From a checkpoint of a small mixture-of-experts model trained on Wikipedia.
Experts: 64 experts in each of 11 layers, 6 picks a token, a softmax router.
Training: a variant of Muon for the experts, 467M tokens, 9987 steps.
Below are experts of layer 3 (counted from 0) of a mixture-of-experts language model. Rows are named router (the router's row for the expert), up (a neuron's input weights, with its number) and show model dimensions 48-95. Each number is 128 + 24 x the weight over its row's rms, rounded and kept within 0 to 255. Numbers have three digits each.
After each expert's rows: "mostly gets" lists some tokens that are sent to it at least half of the time. This comes from a sample of Wikipedia text that the model never trained on.

# expert 43
router:122125133115169156154144106167151101132127134144179133145152096151093087104180132071092089132094119119125146109131151145132123131138125169122144
up0:093127110115109119095103120157166118148127124150116161169154109107147112145151155130134140166145177125153135132149104136137113176136108129132127
up1:114103130073118133120132088135119124097081134138160132151127123077067148121086139138124090118113094154104110130130124160095124158136147153128134
up2:144151142113140130128150135107139136152115104176152117120132107131102154139129151116093138105096113109121101167126108111114109138131139109142136
up3:099110126108066123142130122135090101144144135112124132093101136122154105112125117104133127133117154111146153090141146124110133123101162154184115
up4:090141121151094141124133123141143149168100165158125158106117097130152106130120126137151151128102097169159159129139094162137135154145174139151126
up5:120137144150158120117088145169148093122134124095136069128141139131149157112137139150131130158095143159158099127127116122132132174102127103159174
mostly gets: " that", " which", ", which", " that the", " football", " where"

# expert 1
router:094137153136126160090165088128117153113124119135144122137097089093151106150152114137117098147097135097129119115096142102147150143138111115138117
up0:099137134121112139151149106144149122122150139084077126138107102180124123149128121212136175156129150140123090132124106104088141090074130095137175
up1:129149128190115178130134088106151120151170132095136182143162162096109149150158141131141177117069091102115119145132177135093159138146161145118174
up2:150132106114169105130137102158155112159147153109064120121154175124100102108100131101094115111137122124093111162172111130115131110091174142150157
up3:105155137149100170135094144118186102124163117125122083147137129073173107111101137097118092125165095156140086110093091123153129121104103112132113
up4:119111131124131125104162091127102141134122089122090143089141153126158164136119141093119132131161090126163095152097117138106127182124119119121135
up5:156067120103147108140162132144140132128145175124131125071126142120167148169138095124119129118094149103175159148141104127128112090106157114127132
mostly gets: ", but", " but", " l", " not", " st", " be"

# expert 4
router:126166119118182108174114110117122136152146125140132087132134085160165123088133142117152105178132132105124104143155153143166141136158091169100145
up0:144115135173107129080156110092122175157118143130112143108137148131177114143123141111117081091110152106092121134114071161124128170128113143144130
up1:112147132136144113122101115168132116179137150124124127094138109131146130123126138110092105144137098153048147123131118151146076131129154131121143
up2:168117086107174116062106107122109133104126122134124131097148112124145106098097115098095146147125111144133144114129112147130102167167090169129135
up3:103165186095150146117146135138106127109124141141077146111145113135126115127120136127117152130178109144083159133176117120133144139120130122156133
up4:125145109109141104106111165136074145120136106144139139159152154132125149103092143175104137118151103123112143158165081116118099151117160114160109
up5:148133107136159057096098141130112140139137136108107094176099085131155140121130142150107083119129145115106121126127116130101114155117132142169133
mostly gets: " Croat", " was born", " Mor", " \"I", " God", " Argentina"

# expert 7
router:161128102141145135109098145133129111137126157137096141088144131119163151169124084113130111123087112173111117120112107101139145131118112156137152
up0:141131102121111155138139119073140183112120193123167124146112064162103137128132154178109110106136145100107118121129130123119128136123171145142175
up1:119127158127140119133116189132149163132129106131146144134114088119094149140112107135126118116132136126154147115108140108130112145109157166146122
up2:129076118122138185106112127134139144144118137103136140114151107119148152105117105138105109168118153182089116133160143171127154110106121142144098
up3:156136090130119125103125123144120126119105140084143131111111123169137159133116136147141113144134118164141118154117179161144121131108163092179157
up4:147145105111136124089124122100106154111118119133112187136086136122085092108140153097082105108118102149101147156141135111134101114127166112130136
up5:099165136075090134132174104178132124111070139107135120167133158114103109116119165106137128128130091123092142114082112144142159137086135155170160
mostly gets: " out", " up", " one", " back", " end", " over"

# expert 54
router:115109184119086139122091116108103141141176180083141103150121132136168128133102095149140142140139157160122158120134100137130136134095116134139158
up0:145124155167144138110116124119119123153132135124159137168154129135151111125119091142126089115130131114140168115149178117144149147121123126100137
up1:120134129105137108181081100105100129145114122143111152126075153129177139154134157206137175123137105187093144158151124107148141122101142112103154
up2:133205174118058161128119124156089112198100137128074134135155117155080135161125117134151110093130134131128104142153132099092152114129071098115130
up3:142126145162162131138144106129116139109104115091118132096148123100128098104110142136112106121143069107123134116165106106145166114165128123116130
up4:114128179174166113154116092163108137089106091151121135123172115146084120148118157154102124144130134114127084145128138126123121126096117111139111
up5:148134180135136099144112122132147154121158116132105107109125148114163134097151119124119125068097112072110169141143099150108136119144128138119150
mostly gets: " close", " Yam", "SW", "ifts", "VK", "ait"

# expert 42
router:129128133104096149123122119142127129119133118164173120157199123144056091094104121095141121140115143109130175122127151105098143100101143126116170
up0:141130157156133140172134125091136140124114148154132121189150156110132107138108124121115093109096127141142180126097124121090149111099170139093101
up1:080129171170085120100136115131152117138149143111131154105046111106151107095138119109133114193126133143090137127131113141110131123159180131151092
up2:086100149154168094083137129141132115123133115112112108160137141140078177152139138158132113082083136160135153105101098148138109101177163151114127
up3:168093148130079088157125103176107160136096134160103102146149104127121113100152125153134120132138127138116125151150131114120095119145092144082111
up4:131157121108094137126135131102090123146150102139129123123134132113163110160140122142169154101067051124107084130112161102123129132127135099134165
up5:135112174159122114166138136150136154137111146154126097154097107134126092129186107177091156162152139098115131123112102171112120164163121154129092
mostly gets: " Sw", " % |", " joined", " against the", " defeated", " defeat"

# expert 48
router:134143113159170120195145158095124102153128106125113103154153147178100123118122146117100155151102137097107098149117172107161155134157109176122161
up0:125091095173161123154155155135132129093093103126108126129119113137149100120115101157092171122124139128138145194122131146105082144138103109128146
up1:151091143089147132118115096109134114142116125115186130150116094141155135097116121133165140128128143160138130136165152155126187151131142126154132
up2:124152155108134137120156153115109148130104107112159135133154120125127118133099139126096166106162103121130159169117190166103145142123153130081140
up3:146114136108126136119141142109133132113118155130143137122122165102129119108154081111132151116159160085145112118141120157149118162115144109131168
up4:110135093162114148141148129158124140142125104163120130131108120127093093142137167122123161151168103130113113209102171127104147159130140148132136
up5:101112132139180137138116131113120121168142145143097147130109146162073127127078095126109128139169085159122142161123123112153115136105160108094154
mostly gets: " p", " m", " t", " b", " f", "–"

# expert 30
router:128115130101107123105116127179146092131104166117123128155138156117148150099110096127163097104138114134146151078121126157119142136142108106092149
up0:106088144131145111128099136152092121148146120099105150123133171149144163171139128142135082077160150160100141115110099128140189139165138134136124
up1:167125104114161154133107135137168135133112124078075126152098154126112171137125098114108130073144122145150149079116141128144152092158114163126138
up2:179100133129134146090143114114110111117120141096097116124125145150172125138138128145094129138101176137122112116134113135125126136142175111122108
up3:183109092145145152164126170127116123096122114102115138086101136124153176131140122113185131112140173132113116146146117136108129126075139082155165
up4:093089138148106166145140086137135106156146088121126082139134110116137115112107126147129146124127088118148158167159113161144132170123115110109117
up5:150107143128119146072140131155130144125096167153203100097142135132161088087132101130106099112112142081135146097122081178133137143116123112109165
mostly gets: "ing", "ity", "ation", " women", " European", " football"

# expert 6
router:076136113131163095110129149151145132099136125122151103141152123137112158095113121141133130150143096067094132122119121127144111132129155126097110
up0:136159132073137115095146146121141134140101133114143157137146137114072147123147104146119153112094148111134102125168150134111141140100141123110168
up1:140147127143111123104160170146120136162137122111117119118122085115159101129107140122142112106151121102132162136108109127135129109120120118130144
up2:136135154138122094142122157113125145143168095104126147094083097126139118122123137127138143137122140148117106172123158155123119158151104161149113
up3:125114079129134106158146117118151137179118120138154163092128144112164149144113095129161151097149166130098106092113145084152159081112117180156144
up4:145130106120164122093163122163117060101125148165144121132107184133102170118167123160134132131124162125127125152161118141098135172118105112115101
up5:055103133101109087111136129142114130111125071171117144122101133133102174123115122134129093125134139151115130096138119159162087137131132132073113
mostly gets: " Studios", "worth", "L |", "mon", " Survey", "ington"

# expert 39
router:143113120113116157106116108087106094092158149109106132102098098138172162115123132128152125121094133109139091169145155114090164122163095085133062
up0:132112147120133091144144089161089138110142146129126134096156101140182127144112140149160129114130136128100162155103108145138148148123139118142143
up1:134127150129153143142150131136135076135159095133120125139131130154108088147122162118156090161115118124156105139175108087105110139136139112127150
up2:143138137140091120097117120040149137130129165135150128137134121082133140130134171167182114149113092127180124133189140124121116186196112115094091
up3:113163116137145136149097177144112120121139120073146142097138139115138105124151151105102133112094104105117134111160136157089104174127172089099129
up4:111155176089093127069123175163103107148130119111169095140147121128136136167117141158188144107142084153137145083076114139142119111174099097139162
up5:077124117098134093101074143151102133149153141077125106138134131147150104104104126128163140107131085136109147155163099165117089134103093115137179
mostly gets: " local", " family", " City", " name", " state", " life"

# expert 25
router:115130140098143115161091180120116119142128131115121129094141111101119141119121155067105097133135118148121139142148101131160104133135144153110116
up0:199157109136172157142144127125132136174143190171108098157102136083152128146141156107121178088097113189102101123147118119154141131154161152109136
up1:098153140109111117050122157130139115128161141092150106108134116148110123071127149154128149107096131141085122138106103118124147146087143081140114
up2:099139138130147128152122114118112151161117121093094149101149168108173141098134141168151134129120126092102127155140135109102161184098110130145175
up3:114133116083161132138122157109130122179134115119120097129119112139120108103102127126150103117198121128098122162104118152170144167143137082110167
up4:114158117126134087178131141121153183144108075130074093122123096125074132134151143085129118136195159169126172089121114095121120116168143130129140
up5:126108162051152108122166120112147150088123113128122180136073125110151139123126149117080077128117104111157127137118135111129126141124187114142111
mostly gets: " L", " Y", " Al", " Sh", " She", " Le"

# expert 63
router:084084117132112123161125174134107152093115108134140160135146125150111148125130137157092161165136155060141148141141118113164100107130098097087123
up0:107122163126137107112119102160118111134136099199125132155126153109120140083142128091129107089160099109077091143076126120130120133178118089125126
up1:136158100131177163132101128137119120151124125132118175160142126099119137118155113109125097159129135129103123141139114102106153112131068123135124
up2:105151106129122143124143102161110155157106118144110145102127135136153167126161155165138123103158160131125109127149163109141117156121109123123137
up3:136105183115103190124161110088160097133119151145173138100144123133113119140167107127128143091123116076107156113091150148168108128133165113142118
up4:145121168139136138153114080145161138120148098124117161116114144145127081153149123133104150125109154124121129142093142143092110086140161139125123
up5:182155120114106128121149133138106091133135113113100141078145144109137158101127131147080155136086140096103123138111150144131114089143135146142151
mostly gets: " Pol", "tt", " social", " nearly", " Bart", "osn"

# expert 20
router:128121137098124085135142126167116112132115124100123127108137138164134124123139129167116143101151103116140103107167127129135160132123122109097089
up0:110165110111146086126149163156085122134134128162101065116134123101104135115123131129078170148122062146124136174090142154071159145101150125084134
up1:171143122106115138142111156151139113076126122168100124110095131110117123111094159164164149147130088112126121092152119169125117146144113135133149
up2:098151130127169161138072106118134147128129104138135149089124141172120147140149119091162086091101072149141109089157102145147114111141152184163135
up3:173091136134140149110128112111143156143151104139147158148146155100096140098144084152149152122123118141127140163147136131126167150131125171131114
up4:167142114138140134133177140131118099128176138078180161106140137155159145105133095147143169152144140159118083131142164118147152150070130103103099
up5:150108122107109115142167110068094118131144150122130115135084131093142146170147141126143131120087102176129131131187126092097130096111119109151101
mostly gets: " Center", " Committee", " Association", "- Coordinates: ", " Championships", " Awards"

# expert 55
router:129149116135147135206132129149149113162140128129163096126163086156160140131134139092133095152102091093144115124118175099138115125138145147134161
up0:128084103099147126122157110168117119153073099108157163160137126119104141143121090134135123106107167136146168157085133134103113144113112113139167
up1:137144113133104109098136118115139121130123071107120089109087134071150119110145101114162131154106130093096096127092129105095115087144153113130136
up2:099141135121143116152120116127136123158153132140112179161118144098130178098115160080142076114123113106134104152090088170134104134085160104185141
up3:108132112158132118115139107118178107147100108102109102140124141176095163123098113148134123145119145136128126141140136151130153100142167155118125
up4:171100174108135120148160118120096120143129123116078124148137101127164136136124145123108104121136157092152156106170120145086100117119157105146149
up5:129160146128120137129169099109149092117095101157114148138145154132126099125122161148116136147135132120121177123115153090108147145112114138148126
mostly gets: " House", " public", "- Coordinates: ", " open", " guest", " command"

# expert 38
router:149151103151157144143108135121109124134117137142117131145128128144140116126136126112143149153102177163121129111137114127111125145136188108125134
up0:145144097152125104144106114146110141132106160109127108138098133126104119122089147071155128131148088120119117104136088131102126097123128110153125
up1:145124121101109106124160120165088097123119102148110087098121091136106103150128106126131121123128113173100140108119149101178097153081078086105123
up2:139109150111113105148115109108101120148134138171117130130118131092146117117122107129111186120131111097080079076110087174135124125155145098135137
up3:154121099145166090103135119142101135189147150122125107123097139144120142118161104162143143132111183159083103100150109136119087150118105130167138
up4:130175106095136142116128127142137117112144073157152152185146121134123131123127156107061135192117116144142113117148128164123129163135118155128091
up5:156121113134125098100132130135064114129134108133128104103141144093110122142130162093127160146149127177129146147093157135114128143127214097157141
mostly gets: " dec", " Ven", " Lak", " gl", " foreign", " cast"

# expert 5
router:144174130152163126158129179135149150125135136130125130148131112149118148097117109073123129133118135085138136139143150130159130114135123134082164
up0:130141167128171144099156127145095140105089116133090097139140105126191135111165115138107118177135140126124117157101121155104120135091087108095158
up1:126094120142084144139150121085124124111123153090130138154099110102141141082117125129141089126106098119075107114103124160138171117152098099142154
up2:145122126152124128109134068125141143173146101151112108054127114110149104159168108193153122112160089132143097160164147103137146105123128138164111
up3:168123151127118138124111128169111148125156103078144120102155145083140140144127118114099170168142111094114142144155141145132126131122180154117121
up4:170119110153129099121142076118136121125093088104137122141173085153130157150123037112106111133148155076142129125107092142126092158137132145145105
up5:144138150110153136107156135126096154124072102117154099160153126089114103107137142135151133120126125185122171107113125129080097155135137099118119
mostly gets: " Bailey", " Jones", " Smith", " Alexander", " Daniel", " Samuel"